{
  "d_shared_expert": 0,
  "vocab_size": 8192,
  "optimizer": "soap_variant"
}
Below are experts of layer 8 (counted from 0) of a mixture-of-experts language model. Rows are named router (the router's row for the expert), down (a neuron's output weights, with its number) and show model dimensions 0-255. Each number is 128 + 32 x the weight over its row's rms, rounded and kept within 0 to 255. Numbers have three digits each.
After each expert's rows: a language model's description of what the expert responds to. This comes from a sample of Wikipedia text that the model never trained on.

# expert 17
router:110092124159131147157138058105023158138146111161104106159149182182112069107119123132117104129117127172116108161120102104073156152169119119141103199103123132115139119139158122119137130135101092188055107121124122155117161133115129158120105136212125133142142156096162118139126092114127178139128175037138136125077136116148090109083110128176127172119100153138113039095141113202178168146131110127143124103057150145138125095143142168136184153092141116119147115108169110132163149085151169125077111140141142173136147142171088114120178084164185101142121158088150179165133103072103148149131135122141147178133138083129149148144190145095153162112145143118113121140142150109087087180102089145157129117153167138107117074107106072143200111221235178106137132126140152052120117060126161
down0:121108161142103111108121152124142079135131064086228081201134162155079145163092082025121090107150111140087128145195143141161128186162136138142153204148125118174170141179108175074107079139085173169142111117099180101118160152129158145178086139121120083172151166094145086147087093118138139100173103162150101083151122102045105092133118101126154168171072125123105092085158108093159098141150113151128131119137129160095119090141136150146118070128131111132163071134112128129079141125117058091125137126105156155099160139151118167178071123175131142149096159151169139118180097160153099136198141151141135114159069190074145135125144136108058095141124098112116115097087086077160165109124086124156108110136095169170086094116137075101107092087158128171150124112128157154138110141102098
down1:117154116186107122111130119201156190110046148122119174111157164132152149065139105087161174147150113156074111127115114106102078124125156186080134106120114131084108106104118093077085126077129112119102177118128135127087118178112178135146120078164180078074116127119186120159094068097117104102099180129108086153075129066118144104124142142154144108073178134101193138138126042082153124139084158130081148189119121145162150131107108138120163125134161158151164101169153098086131105158133115075090133055220142133115150086141155119117145113170079149137060079169127157141113171139143155166129138134070080133118102205141138136124142123053163112094079155152115107123148132065148146148131148115129169097090143053152140165143096084128074152115100150123122172094138078130131165119142132
down2:167120166162147091051096124132069094080126137136124166118164132140083180148135120142139091105132169133081114161099158109111160114072097149037096195093105178048150080087139157116131158126162153137168125088154109109080152092113123096081160134204120110126116141072086141132113131131162168128110183127118206120178126131146158152087160070118053129111101131061118126131135125139125099144112135101129122134117099163190097129144177165154218138111179112122157201146119106095082111106117131129064106109167132142147094177082163143073140179128135118105089127122117076172138143111118124098113122118125120094127099134107075147153119114121098151135134150153150090113171208112123150135092096110124080079134129209138176095097179147162165162162142146155040122163154151144128119159160128
down3:109175144125105080119117119174116080119063101139206170126105126083119102097100135154125132148098083057075062150137160125083131157159153178154191112168174129127131116148087115108129184119105116084101171147140071116112095127132141110129087129172165146116119108119121071093083141204163128120114131104143099090120185142135171109168147116091123135127114053101139110090117113145110150212111152137123162146095157153141171132106129151159152061068127151148045062102112159172106137049093116159125100122152185129037147106137134125118104161102155111145120083129109120181075097097147145140132161168050130140118123099115170089190135095101128137185132081119083152095130141197055112152118135107186081120089152143151130117144100101086106149144137115115109135132145117122057085137123144
down4:100110204146117158074124147160092136085046175149063102165094112124099145115125212107158155107063116188131105124129089145126106087104104161158091120135124066125097151122113158105190155115110170160134111143069123125076172147121161128208128147124146200150122106130148091140121081123129082151172114146134088206128111119170165105125089117141136121146147122096127137149050163142082163068105164154106129094077150142089127131123146127118136183124125100134143181124097099119160090101172148137130109162107146146125202104133185068127178107165149080104117114128126133130102161211150107145167186159125133107105155092109117134134119135054067077102131099114203093164188137138130043123172130136142170062120146123122123107124136095110184146103156106120102107147125101097142074098137114
What it handles: Function words opening a phrase, chiefly of, the, and, to, in, by, as in example of this, derives from the.

# expert 20
router:171120136125162132083172152080118141100157135076144120143129070124172120092145103128156153116118120107147130077173147157112125071086156101166108146102144057116097144130146102131087166198146147112095195108076150150092163118094128170155112149119100107129096077087122069069146112116091098110206209059133121139151102122133155119079087106075147050124165129130098116124128162039082209187187149098115085155183158122093128149144154111147109113165139139066144126138094138183123167146094118121146155163168120147155112117090141161104108108111131127116132056144180092144102147124179095133189127132157079099110113133098127124167105108133122030158080120127122135128132088139149124089150141143065133062092119083147100088137132177082108139095102092139112118122096070140174110137154109
down0:124095112060137155126141141122144171123144097150138164169157089040140122147187107126107072066082079108124130136178153092096155124131122064127170199108156129088114112124144136183093089184133147137164164162070145173153145099084158141134134149125059091132135139107099133102053151144108096098151136133110104117126070117058099159133076090114086157139172159129143110200109140091099138077142169125117106167129127162176100124097137142062128115115146112092121130122135140124137124121074143084209155171107081164139155116113113153120090142137123188158093136106122121168170132190086169086158108092075104169129087185110087066092079110099156182128036103184136141117104169076156122131126125118100095101164144155141182156126067174076108123128118125164115105139131137105112167140102153
down1:122135112140085089152104138169057139107059162161089147130165100110114115080140142135113153120089120126158135088154142127136153143173093113073136147136120127151185152198130123147152154113133149165116096083069085148077175155139143120101148158130154100101092092118115090117156124107136112138149126177082142128155111140112093129200091139160184089131115127060129160108111167096195218128119117147120160173103111156109136176174109113100186148129186131107138126148113117097153117147098117132103116180145083139147194146162138160153173087165157146158121132065069164113166073190126094120184183119147100110104124180235167152112123093137163098106112119083091139158116063126191118151064158116139149134182137117077126145123063186128120104129080095165132123158153178111069132103082096
down2:114184133064161123089176134120154142130160148153126085126190153109120180109135134154124121117109124162164053134163134142131134184142150196132067131115150105147133162089160041116108104065120163141109052095096072198141121131129155102093158126079109168169116153178177165152127138107134157123136107187168106131162129163094196137082132138130152154123100122140114093181111075115100084154183124112098115163146174146125135133094084094116145115136128150147089150108179061110116058129093077131064067117117137099092128164181101185091086107144094142161136094124114133098091119090074106178135170150093097165133097094096143108168102137154137172173079130136088160161071113191082135173143120164110121133142143147090124130189112115102080143141110118082105090175106152203152140145136136
down3:180082137154086090100126152157089145138135186155161188139120125081067093147063152141150102096146172073084209150081112125190161157101158160070100134081163097125106114095092145111129092161150119129178161148081105084143112161102172157154164069096068134133093064134154128110106082135186251166104158130173141121118120140063147092136118144094179137122148141134173159142114070137092131169112141124166147123124167112169117118122109106097106137189139130119132142111171115104160101116163101096143092114126094096146088043037139178108120167099181165132119049148114096147112145130108145122105130133101108124152127172070115098150145148143179118124096106121146170121124130154144158128108112138087138109130133137168193092125114154058090129127142119202075166132140100125129107147125116
down4:198096168142155154090136188125112118120116097133111134124119071127147177113093158138108119124146128135096097159153136133135204065078093146155107165100119150080137102144103114117184113176138117126171102101112102155128155063082121001134147148107110105150129099108126177165133146134083145179124141088160092136134111173160122116130079082131106159112118134054113156133100176117165121128092142131092151158132109115151134131147148145159083135058063122154100141147115141107154118150150106122147171154172100129047104133085117182132147134129144136057131106091229129133128161182106180140085122176195120120084070100103125132152111035129150129105122109146127114163180146116085070098095107077125194087150178091107150144134125084167100061095132094119157138140151168121146169094129168
What it handles: Middle syllables and accented letters inside Spanish, Italian and Slavic given names and place names, such as Nicolás, González, Anabel.

# expert 9
router:172093088119142114124125175136102094159099158170115124090100104150083149114126163159118114137124141125109137073130135070116127148142131133118110094104172148067132134163089092173135122114106118073202063144156142144122069152119119052112175129098118088105096151107152088138077190169082099113194122121134140078162108115121140156072197096115106108151160072097168162181175091174115162134092151151141074111165138148072121065155105063173080071163130143172117162119143138117136099122149072096129171102106159038101146133148114137129077128157126192087140142122131067123110125081074058115161110140101166135137113150121184097151113083155117165129094163128105168148160148128138175110120128132124147152130162150167126138120120142124059196103135152110135051128135041098126125148185153
down0:152142117109110106094105158125108107110117076142161171123174092146113114125101149152105172087100082073086141119121158110172138086093136125136140139178097120118115148140192082120114089082106204072146126160124142151119135099094080188142101140094129089150170088146066131138138108165107178143151096140106167145128203137178068159114091153159018103130116192115149139071082137137133144153098095123189096124156124109133190099076083160125100131153103168129146118084101103060154179147176111152124089074158129156054151148148099121102129153152141073115135136087097111170124098143133132134109104202121143128062169142131099138098186079166137132146078132080129076149100181168078175168151123118179157153138152156136132084137128131055142050163101121144140133151169125169138119127123148
down1:146171137092176108129080112101084121153129144169062118153189078145094146158122097122111107150154100101148165111172131173049098160140063079105107052037084157165167132152109108098140082092104164091176154152107092132129221137161162108126175166150101161133138120141092132114204132132136115137102139148122151135129066110108086123123128074038176164084108055183109149161127123162141085136144120134161152130148116110123128152134138095132154112112100164112112170170164125116137147122096122121114122096217087123178109095128132089119117139145133116086127118139185091162154118166138152167084184096126114167128114176126159125106177135106109102147086130166121165155193057149058142173086133168149169147124092147166174109141103121130143149137115168118114093150135149101147153112046098
down2:141132124161122153131163155133123124137110163066131177123115110173146130087077139126171050054168164173109084101108145167121121119188130186124062139125102130057110136091126118078138191090137124129119127175110148070146088130137097151135096129123135155144155154188118139119166127168125143134095112138067101054150147072096118148106139122084152180072160156124103171122111143143104132172148185175149144126150124079139134152150144143204165138098099150109114141161136144166080232146161172106124114129072082157123149175169117139136114186101138149155103122100103121123151112167157168134113091127162120107091095117181130158052158095102141100091161153184138127162117192116163124112140108133146149206131113122171189120132115162097131088094099163087204150118156058153150175087132172
down3:095136121075143098148158135140143099181156157059142099143106119151114109133166132173142087077135073103184117112100198117111162144103143162062137156128087115115166152078177152161156121130141125087155144132161132186103115139086150070099173120106153100153112115173120142133101109122113119140172142151158083166074088097121193152162123089145096127120117118065139109123143054120130140124160118116106145102073140143142156068147133120102166144151182104176079114166147114158150067106114058110152180176163089065075193177168116106168087126083102165095166115150075105149101099110079163112190134100150162153130123126153116128191131103162155138099137142118168143129136061115146099135057122131126196110130126102153131171114154159147126080120172148207161110130100059132188188092139105
down4:158116132107139104160131157131168128110097169095166089140115051148091127179036097142087070111125116143103100163115156194237167093149123147157130153092197094114135070143108147126125165151177154134123142132132144181095135095105121118174123143179159123152100143164065094115206100127172111193148083162163162086121152154121194134124140162127127072140102157128159115106114182091170129177082144109119125136164120119072151149119142098115131136139165121117133082126139095184115117124151163095119112142148069108079112105123124092133131166096182136051120148147128129151138130143128147127065070107131137160108098095154074127156113073082149032130123143103118087173118096120083118080124139087150119098117133121086110090146066118107105082183102053118140102059093155115104138107152122
What it handles: Lone capital letters opening names or words, usually after the, a quote mark or a bracket, such as Sh-ane, Ch-ancellor, R-are.

# expert 16
router:157140119101114139120083178162123129132104154095152148062082118100084172142117105076154177111172153095166121043166148151159096086086120183159095124127143083114128162156149114141114154112085165085184156134169177119138100122111108132152162139099110117128133145097132115039096189117148064145159174129102161129175132110102179186093177127068139105160199089119153150141152139086084189133093155123130116168183160140139079161100100129188121121201108197113124150120095186128156141193082092159069173110112063170122069110108158195159137149117135151121164100150145132185130140168157108093175107156091094128095101155117156106165088110094084089118080127132099148170147107121085138100094128112133092118106119111113119130158130139109107116077101109158097115135093092163187123135169095
down0:165080103145171143085145184154121106124137080127085150048140115112144103127176141089183170127155148142194109178156155066071066105119136150158186111152079140140121052098102127151197111112084121087121068159178139182123144169052172132138116118125113160139154104182154160132134161144124133124134123107123111181133149200145141163184155146167157126125139136076077099138139137114112107088153091109082116116137202152120092091128176138151131158100104196126132103155115137129102195165107068131132175165099104117118130142126145109094182086140100190136112123136103149084152118136167110140170102142115119130151116081170134072108122091140130137108136128145151201123129069077120157173175118101181135098101104108151127124137098097145142128120057094050101102135117054081099092083134159
down1:098124162126143136160155133153163104114117118117094121141126143145149145093174167158139128093065183125074119090148126187180130102145091132117151136177130117124169153210125139167131181094122153110131175134094158055135134142120127101149130174167115144171144137123067112049121162134126079140098117144113153137132115187145125094160100123187068150081097142140138149071105165086187177107208137077117095125160110123161106127145105121042149152120145113148123127086096116115160103146087105114161150160202147127098142062060149139105191121156133096107109121146105108157162130169118116107092084101129127113172191127102133115176132163134126127131069073107125129181179123154188144174120139137173136058127124149088145117138076181052146102134160137124122096065151097032085075118118094
down2:119120121172130144090137135159075046135151146144107162147111140147139135133108131087146123135162120155131108086171062132125098088076139124154149131092111171094071099141079180141104138162151126120122105138161154143162101178089096197131120125072108074116160068150118152134188137074127129144169113121137162138072163098084096128095161051095213127081125213081164105182170100096163115132117096198123144141117143127139170106144141164158181124116114177154167097081117070179136137117103146139163085084163129115084150131137178148121187098145149159120082069097145155093163158174172115134171118124121134115131122149132101136147110107131120117128177158129104151153165068071107188060129126119091176182155157154156048114105053137136166122115085107109107111106124148157159093135083099
down3:115056120135111088136123150177135092158156099104169112137140107123062092134132100115190126119149124152152124102094102128144131076120168136093087092140106165058148157114127120119093133189212115082094132140072154136122132140104153140107217167160159126067091094120137162173140111161145218152156142150124106092105138117113140135147145063147066122103125136101069117142146147134103100171101115164126120115173107103108106152126161153132076102148106191158154099167151145127114174073072113102168183175132121101051106112111171100200213154205156103109145173101091087137126180099079093097161157135108147107172061138125124171096157135195109111107162115152066064122178114089144128136132124119128116160093106158160089159124160147139150188125160101143116108128146161109125160148097142
down4:153184136157119179131106141080157164131096089124101177123137127114086125073125161124169114183121145108075175114160112120078112106138080089145160139099114175125139121140132125106160103156077131133056099154137131111092141101116123140153067145115121091149119138125167153101136152167135084143118198078082168107142069143169132195105135122126118167066165093050103092137123158130089169120117132087139077128113126162131069118125096134133144136140137077153126141183086087124189097122136087106098068153150065115130119123137135065122131080137092178112178132158142126149076114117153109139145056101150045096137103139105212135092089108059067134132055123126084148168176124152112179088135116150146147111132166180147084129158153119112090080153093161123156143088133186186132167152172183
What it handles: Early letters and accented characters inside foreign names, often right after a capital initial, such as ö in Bröker, á, ø.

# expert 5
router:136139142114122113111109111124146106050160133146132112140137123125147121133064111166079129165167132168122139164125109073137111144108162107163123126157124137152101086091137108148155112157124147109100157160080067102162108108171157092151145129138188154136129176139147145181144079088129153122084037185131211126116111111145142133171135133100147114073153112162089134105100216067178125119141069095138188136163122094125147144115194148142102158064155074095181100121164139148114140118184199149196135116127119128153166147122165100107126114124084131127110136066058136104113172124173136143128111127114169161090112114209062090150147079200159069149098128142152095145130156123133103173140147155221161112130138156078117121103178155136138135170077118190115141105166191079112143154127131
down0:129141120156064138184149154090113127151169128210152114059148096143184151116070089094068172141119164171124114123194081161149148115123128151156124123134193146161173119164077119122105128099152108106086076077112103165114107155126102131159135115139050142078145173115150174142158117147144206092091091135198107114115123122180088113128101148130179168103140101067121137121161160119125125146127102165154110168138080073095151149081145125132041183047121139073106145109139065151133127130119086132179104122164104125156113179074164162124146181107132146133161126087118127090110100127157140119150158122054120128123145117127199111098139129125098101120127080159109112108086230176086124107126145066111178103141129129133098128118136127186105115143119134132144149139116071191155152114144170
down1:163107140143156149148155082088203136170100156081116148085196090123099121138090175140134126106119114088160150121109089122145100119154104150095116108148092134103145117131143184087061084118150142067092124106128182158141135112121056106109064140104128114127185095131097129136127091165120119124150181095169192148133162158133100130110136122151177099110179166137115085127127080150118144109108179180112096133089160138149111078136179138111122118119180164145099146127174173123152102095099148169127129084124145132095137172113170160111107114172105130127177140110075121190137143078154107145144090097107108110101154101157153083137169172120125129152149073193150134149201107185136070098163092143091179117192100082145180116148106173154149182031196177147151113127076119128126130162147226
down2:157143109196098093118143138109112149167111121108106090143102138143106152076161126076171102150143104171125123145200140102134104098163107170097127125059138072172118130156125159117142128154119154142081144164160094103122076095102112149142123095159103173078146171039095139152098142105170129078196143080087115112120101080190125111102183049102068105106195145144186135127123163114103096137128135153225138166083137144121127110156130068155180096082135122120160108149069143114125143136086154153062073134131109176172147143126088117098140112210113121124108098144097166099150104210141154087057073123137160130116165098119160133160127109124078119147158122116140066127145107145117196125104139093141134117106171110118106097156137097135079073175105094113143116150142113119187091088088136
down3:100134106165142146170142055173168073141148110109131129143210163109055124140149123190157096120133100157151180107118066106157175191157156156183154111112133122169112108111131132169072114103143093096116186131118133127126123120140141178158175189139136152100132164087121088107184081135134061145120091121108117142198145167132128104091101078172138117145106088198102135149074097113136169084101114146131169124155099182133130128132121136134103107166121159121120139074171127136172093077147140154156136134163065157202114213132178097139149060121102069195124117128128142080101155104124133113077138126175042146126092111152090117209099131157118114079144062150180126168117087134122126165114109090132209124147124104133150136130154132104148110111116154135088119147099117084131116176134107
down4:134177151133155127102124122182138096101152174111129129123097091136141088099139078079107152133109130132155143148137161125042152121121137098144130108114128107123099125171136142058106170062132130113121125120104120137135090126130142174124101123089154096161143095157086149128125116194158198138118131109122081124146142083130178148154150138104166116112079081127137161170071131117220146134075115125118082114117109152090158017120090162174030195150154156129077099185116173154113161142094131162088207157139144115175175136178115095169136163101146125180109103106183091115113149124158069103103130175072177152126117145141088102153185087131117129105124097132170088138066131105120129108160122072119152146191072115113131079172147148160134106139143066163171159146107103130141051140098108
What it handles: Noun heads and suffixes such as ing, ation, ers, 's, after the, his or a, like coaching, viewers, season.

# expert 22
router:155054151173203135112138188156079089141123127146077111138144087138106127166157122076084166122103151058106134049086143136155151137110139140146083086095098143126116132124173141128150146107136122143103126130109129108098124116116111127112126130150083082089125121124140059206080173133118152117135130205145159148147131189169145116072150082127138104180109093127112188163096138072086127105076161139125106154135153123081097133078083079070102123118120105091162153146073136156145105109165072121201102125127149100096131103142133118151131123105095114127100069129097079087114089093109147103113097118128115148166095043123132126121113148113178140140116132155153146140147097118155166130179159146073107097115195165079111065085129144127076168099056120154136126077136050187091108211149142
down0:126106106154092105135123148110131129118071126135110124089183093171151173105123157135161114180099115141067100127170111118115113121141081142112166111150155096127086156106123063076148174138126180143130100098100121086077165108128177122121091076180157126145088141067117111111124159090139151082153089174167122186115162133178168088139151121079188139100131144119108133141185130112164099157098099073171084155090153177132119174182209120144130158118091097086233163089083123103107145120168117156049172135139040143135146129158140104140122157139181173151166127108182115084158120184071147149124104123113136095106073115085150059184123093104126113151146102114153117142127127150194167129102142074155174116100114087104136153142114126118146130189129137061135145155171109151075122118097161
down1:179156112094171160151141147153190088110140084085130145150119134082152162112090126102107152110139073159123118159163160155128121066076144107102106138095113105079125181158195190141106058148131155157150185174130189120143099150107126083157120130096108076146115089121115112143184145135105182118174142167167094172105107150135176123122176145123130137126117180107083193199119108064157124088164128155175190133195120049096118114146167134133154137093140130117102150101136081142083114157114120157174133155146166115086068185175133131074113154118096144133148123144149119150123146098095133105107139128118091097151166134139133082150089117107087105109168168158129146075079191122133110058166173165110117202146128116109137160134168120131105120109088076106090096137140184136164053067154085
down2:112109128128165094097143086091115120110122098142180131128117144132126139110151123128129168137105129119129101078135195143209112150183164133087095135072120129111119140100130163161147170116124193112163206092133101255112160146116114117140105172138119120153149153206136125084104159130152161131129148109125035075130147185121151135145112148212103104176149100102116154148138149158139092180167086107162135123112170135125157086115115072098151117122152116113078179164141124155131117133140132083191140084102131145106118143153114126137102075123080075074140116159102139152173079154089236091161070128122086177136175099133093148112102115169139081106133099123101131117084117138131172164124102150090171099174099152143142112151049160126163039121106138123134117116092140091161130129096157
down3:126080136089124168146091125154066156123153113122108170134094114082113116095171146177080101080134117156100158108121128102098073117131105133125174117084132150161104154057117103114110105123134153184138118112121113218123162064134112111135072124112184134096124196062132147093128118118148098188149130146131138121208128180081131106115067161114107141133157149117131166129115196131151090063133140126143136155151105094136166176141168138145125154124063149161168121105201071131142223112219124124131180097170100094080123071136167129153113068104115101134095166118096171114137073154168102058178141131120149134164086115170087153125161106128095118091095112172135106156130147152068184152054110100112142142136100180123139123091129114116173105165112122101088105074106136138113103172120127
down4:131131140154087118121156108096159094125102134135089093104127160119112147149125096157123173155105146118101080142141112116166138098112139128186174061108091115072136136091079188099111125140154115118103104125157137159128137136155151130116134141105138110130098101101066102138137126099124170126133171102140104114091250132087194137178173158085150125173094127135190109158163118070119058143108148111149168159142164185121163105175195109091129095098166124110155127163140148095178130196124155118118134169126143128144204096145129128125072162092122177118157077136159105101126123126118114144092103250077143158152115176145113133179104115126180045052139121133149126191092070115138099077097189149079138095148145127120165156150109108094153081164125143178148119156107112105098199132125087
What it handles: Vowel pieces and suffixes inside technical, scientific or taxonomic words, such as the i in hygiene, -ium, -idae, spectrometry.

# expert 23
router:134150130121154116100085111117090162158116148173115127129147165163158125077140129091176135138202140167123117110154109117168121155090109139129115153109162080100153172125136095135072104141150071162058117139172079158107078113133163163127096160136120122203108121112183174168146098042163148092080146094138137111150126116088128098191080159116151118063128127125108095080121195130076139084095109164102163190100118132135088091094154144135149134128128106108165099125096154130158174141157176078140094166153074161109158139140142138061181085163123113103149192100193045099160135090169118093137124090128179087182116058136117134105148142116171124104121173126100156139151147113125127179103184162186120151127145143096103095087146092124179067194085141186103116102131153136098114180123119
down0:130102151104138167128135144139114139082126143131101114126104135173190106162125108107123117110107108091088106150161130111131093127135095160104112174135178171140132093131139149092183185109132146118108113143171122194083163098106153109152125095144099152139186073121137128105127181180073134136128108130167149150099112138136174133145160069115153106135163095130187135137132114142139166123079166173166091056146119112177096182111157096120144105181188077119046085137092127055070116144122104136125136044109120105224081191115157138179158123090118133138101137135123112125104190161129105143102140153141123114149119118091166116048172196093110118197149100065140146177143131196134092156178073154154130115088141139158135117227156126175157133098141107127167135108063125160169150104109153
down1:142107132132126177125146123160086097128064138058151103219122170111133103104155179184129170160126116123125166148167131071112126142161126119131080080171124178112103165091114092149064172140109092105165178133122105140110164176158148154087159095136185103116130072135081160124103128072130124129112113096124135118124148120137156183147121176097067125179111126173154160073191122145093214152121107103161141137101129065153151112138102103141188140154151085092133094184174138164183138106125143088095160133161157130040067127141064111142155146108088039123087144133083162113111111118073131126148168124207115134133110172117127091081189121108114129112099132083138140170183091118141141135168123144140089167106135103158143105103135081071176124105122103143113145102160150083124116094176157
down2:141107111105113136135203091108178161092130126138096161138094135118100137144169177136172162173085162214136111076110140159092048136093098089135163111133120102108116163238138138111135140114144142143125139185161157134188133206159130114115155193189083152154129109121088091162090163114117142151093181158113073125128134179147088132144132118167080119157071209155097142080149134134082159113162084067104135177161161105082109133114171108108154120105152187124118095116123136126129124130108111155133160123149173160065120146119079114086150110131114192104149117089151154184141110164136117147125126140119135142134142111093137080122111077128153154186169106190123066105117071163180146123110096118134158128127118129190112102156045117122192120148089164057167133155084132122137126109136093
down3:107208128130128102145120131065128138178154121219112127130123166089157055090089112075149124103101138152110164162094150138141129117166080099137177110098106166160121125130120135078134150122133092151097090094091139089176131127137195085130121102151104107143178054128177130113087173123142106149104138137129158152152080153182081142101148169100178149154131153105081065107195095158136097153157081087136075150099109178179139134166088177093180099115109062100149157140121144078057132077092122127142126168093164105175120174147109074169113110087119135126191149147095091153124068149106095132151074081094104132131076165108104128171102144074117139127141154120151147157093142149135153122099108056133153122143144106070142180093152120112129115163120113184159143179118097130175115080146190
down4:085096134102117127106102120133104140081134133179140110162115088139119144118070154105092163138093119154106154085029085142103094151155109136139091166152192130092096144172087094123165079131074087096099094156152098097152161163083067115101119186095127164100096140172135171082120176153143083150163189071143149085096118136108118060137172091136137098066172150198115152219097156197125089098116156166140135119111086095154069124142147035143082108117087165109096137139140089090105086136100141103107160092143160116105085112103107124137142176153084113072153122105125124163149145160140103093167153144121152172144195155136137140158178156191117154142110162109078068107129103130128114096101140173090123170134126144164152154095084148121074135132123124105090077108164096149140145136113155
What it handles: Commas, and, or, closing brackets, and plural or word-final s endings in lists and clause joins, such as overse-as, Hanuman and.

# expert 1
router:151135153147190086108117154056126161154086118165113110097171069081217112094156140136132130128112083146153111119046091151164096160089132067130149119140113168113068090169141081152143164156115138172120148095159124128102212135139130174126118136058110094066105130083153178149125114147148152170115168094122141125171112144091128108109156149127094137104137124144119169167136155125112077123122113171101125162139120114117146076161090109157090089144115152103115150100109125128134186081178109129174115154136181106146148185166145118114134205095144127105128168121072151135108163127126183127047119150120150078106142208096084158131120108143132161156153160123116063125151135104124064041188150105117113113101196132079122184117143097108158160143141079132129163085105205137185108122156153
down0:114093099111180140050139122142170106100101085163167166225134176112150085193162221121110159136116104057074142142151145126097109099110124107087150144110094114094123097104134126138172145184103133140103182156132173095129136107026087159173137184111111165194164133118137111114069130165110116155076135106096110127118097124065138099145124137146097103076146101115095161125080081140107146162170178104139136120128154112160124118182123141138139142118147096082094143139079219116145095168135106144122145152196136156119144113084097092143075135111082084131110161149159085149121177129112145141123153092127140098102150078082075138150186091145099187154134132168138095102151128114089154107142113110161118104135103190103118125128096139094109099194159091108152194162111155078082085139139121
down1:126160123065079168123164149171116171119145173144049121149128073076131087103203073090127095161070115092187114107118150132131092160129156114075135127188144134112120139110144076098148044115105112083143081076127124125164144135108118098112086094126147147115151152151175090085112177173149156102092108163208147154148142124056177138124091137163091158078178134120128132167155140112116083075121127096169096143123074154060111099130125106113118088162106083121142106102120088113073091091120158073093141147086165146132101177106105123093144110154149111136148115163110120157124095115084087132050147095079150112132183145161092100143112153184082115106115149130130113106147108106105159128194125098078177164155084141130121110105115171080079109093101126131117114099112192147195107180105101
down2:061108157114130130120096121155138082068160146107132167102101118127059092121133133145100128129128117107104133140097184094166190145160159186172163125054143184049114125074078162119171126092154199095131128121084152121075151133102162136160114150034128112186142156118093127151159136115159151122089195097074141118082041104106123117129109158155134089174129131086098098118076112131119078150123132134085145058139104160075142168167123130144122087127160148119123115128150148120184137153132127136162111103164166128119173174132189146209191107106094122127133167174139094131047156072125098145114077084134141155099092194122099140153084119110137111157125133146146102143123094134150063115095168098125055098156203150096117142123105114131136128145141094103064130109137157135159153144157149
down3:126157150212140152104156154118142131115094107055105132103129164122121117150151141145207199128157115122110128141179157136119153135147137108072082170083144154123132108100163149069170149113150143125102099182110108133074095212119169126187097136118107093121145174189097147126093142130155089141115139095122091126134154140170097130098150124165161146179142085158137094134115126130112115141093166115092094135119121100146122083154134194198171122181142133160140116110156055153170147186061153143133168174113086097139158156101100100194176112173103087138183098147161141126098155094165134118157096139169110135130073147130157146148137102130079119106129107155118121155134052148152080122047148118140097103089150167179094125166166078059131080155099092089038182086162117148158129138111155
down4:129165186126129078090100109147141092091104076118132088144094165145121116105190118113091186127077091104137105144089159120076116113177089165183173166149072116061134114105098116093154103125152128168151150116136185053172082053163102152134149189109133112149088136102140118092131167157094128112136136147140135138156122132097103118136110161096177069124137148127135128120151103147147099210104140167116168119080143169071104101168118156059097132140143132164164130169129162152121151119132124129132131164167141146111146138142138220126149138124154137068125174097083068092156185132085115185072093105118144104098125069117097121150075161151113090102117149115100118111143133088114208095109074150117154131135143138085151057088066024153144156076136163114114162176115117115093109139094119
What it handles: Words inside titles of songs, albums and films, often after a quote mark or The, such as song, album, Your, Next.

# expert 10
router:143130120091082110162155159138081156074151089133185103144141169135145079096108109170118140069164092141136137142160167135128167177162146103128167129108149104138109142133197170164147108122136152156099120096147151120115177109130173116128105139102112131070102079128102212117132120138115113162094084101141111057126147158196075156086036109072093117088103121081117082102109111138097156157139168094153144164139122132096239057201075150136103110099144086094084098134112087115136112116097127135146053142092175157125137092136099137154094103127074179151084157097172172159120118109122156145133140117139077172092105157131139111141120153097173122090174125129113114143084071159185143097135158125091135130096092101189134108157151056083132111107088128099125118094097148159192161079155135
down0:168067093155092131161195121096155130098076141095114128130155101136173074116120134122165119157186134063151087080070087109139148114150177200142144122144153108137108158124117131128188146125115135115091149118163148121058104131156110197088122137114138118138173092087123142131125091060067087131129107149155101163185148143146149113151156097061118126143127121174086129120125109094122162117174135100212131105172104129139161134135130069051120138145070179125135164134158155086138126104183141158161165131163079158110167112160129151159217093091147093087139112121174164133129132100056124099149117184107155125169200102149119113057106073143119169137091082132147159153139215108148144163083140178092128124138100121100151132125094121046163136112086128098101176132115124111112124074125132
down1:129126112159185134087084148112113110107130108060184117141130110128192178109093157143179130109146083142134094105109083140103097091157099102092104130164119159125165106149164100182128077107168164137205136104139211154114092076088089160126128168111132100156135176133110122096137185075110131107109176112139126137130136075156122123098138094169115131065101104150108140166245185106121072103088147119161165146112148157159097168167067162073084153090127134116170149145139114168113146083116146157191085128112148138114137098145116187107112121071087174081176116122157116141161116099134150113189137173189146163129175118123144146123147027120086149085115105144092138156142129127118108183098174128109132087156098150132108117093097164055119115121117156120160097153177124056153127120158114
down2:151137136181075103160155115148093134155115170122144120143118118100145160116140091159093152130096126112176145165166152123135127187127109197065149133097107100142135119143175138087132153168162136135118125109120144154115155136125122090111062125155121205141133149164153124087167139077125137122148164112076109095188185147119136138090180152136102144058091086152129151153140121094064103181177155114113092183082155156101143076124170126114159190138097116090153164115171128108133100124145135073153057171120148087163115085046072122056113134132155154137098132131080155142128084097175123077066072148088115119147114134097165136132107115164134115089082095099078114104018146130141160077132139102201105125130145186181125146079110085071124107138135147200142166128159154165162144153135158
down3:157103113195165156110115180101131089159140097151092179129156207158169105121094173196135115183150126160141109175098178110101108145095083143117141117110154132091078143130114134071133130132138070143092140166082116198106056129132076195145102187107225119108146141120178127092152127114140099109075140087134161170132093158152082114172134148132149158153142182093121127138143140134115147127183155161087162182106145144141150140146140147142150151024108102089162149126138193130112095141136138108123133145086188117086190126169156075175106162136131140130119115105096148136115148097159143217131091128129149178077075133070201164174157069163124104134115139133189083113160100195151143116190141159126130116118106107130117106161136155136137103168161120115147137131119121088126138176161137
down4:129158166171049127100105147132122136161116125135199081129138166100122137152130173080116131154115079099115176133137121070180132126127095175181130150140173172066076126140144120142112103130109117066082102133130142161142159121111111086156138125178074171117117154130149108129133151116125090094160106114221097134132178106178127141154102161138156142138104131083159129135177118133179160151125139150162116155124176119234150144117114126086113127125124135129093134096084149118090084184135020092180131119112136141109137210201102139124136115079154136106158077110128110186069104157152162162124115180162129127145161119120158087197149070192092186087157164148163144131119122162131164084094176120125073125158145162123141163104142123113139063092130112098083177128117077078127106176126111
What it handles: Prepositions in, on, for, off and word-internal pieces like in, en, re inside longer words, such as indefinite, definition, presidency.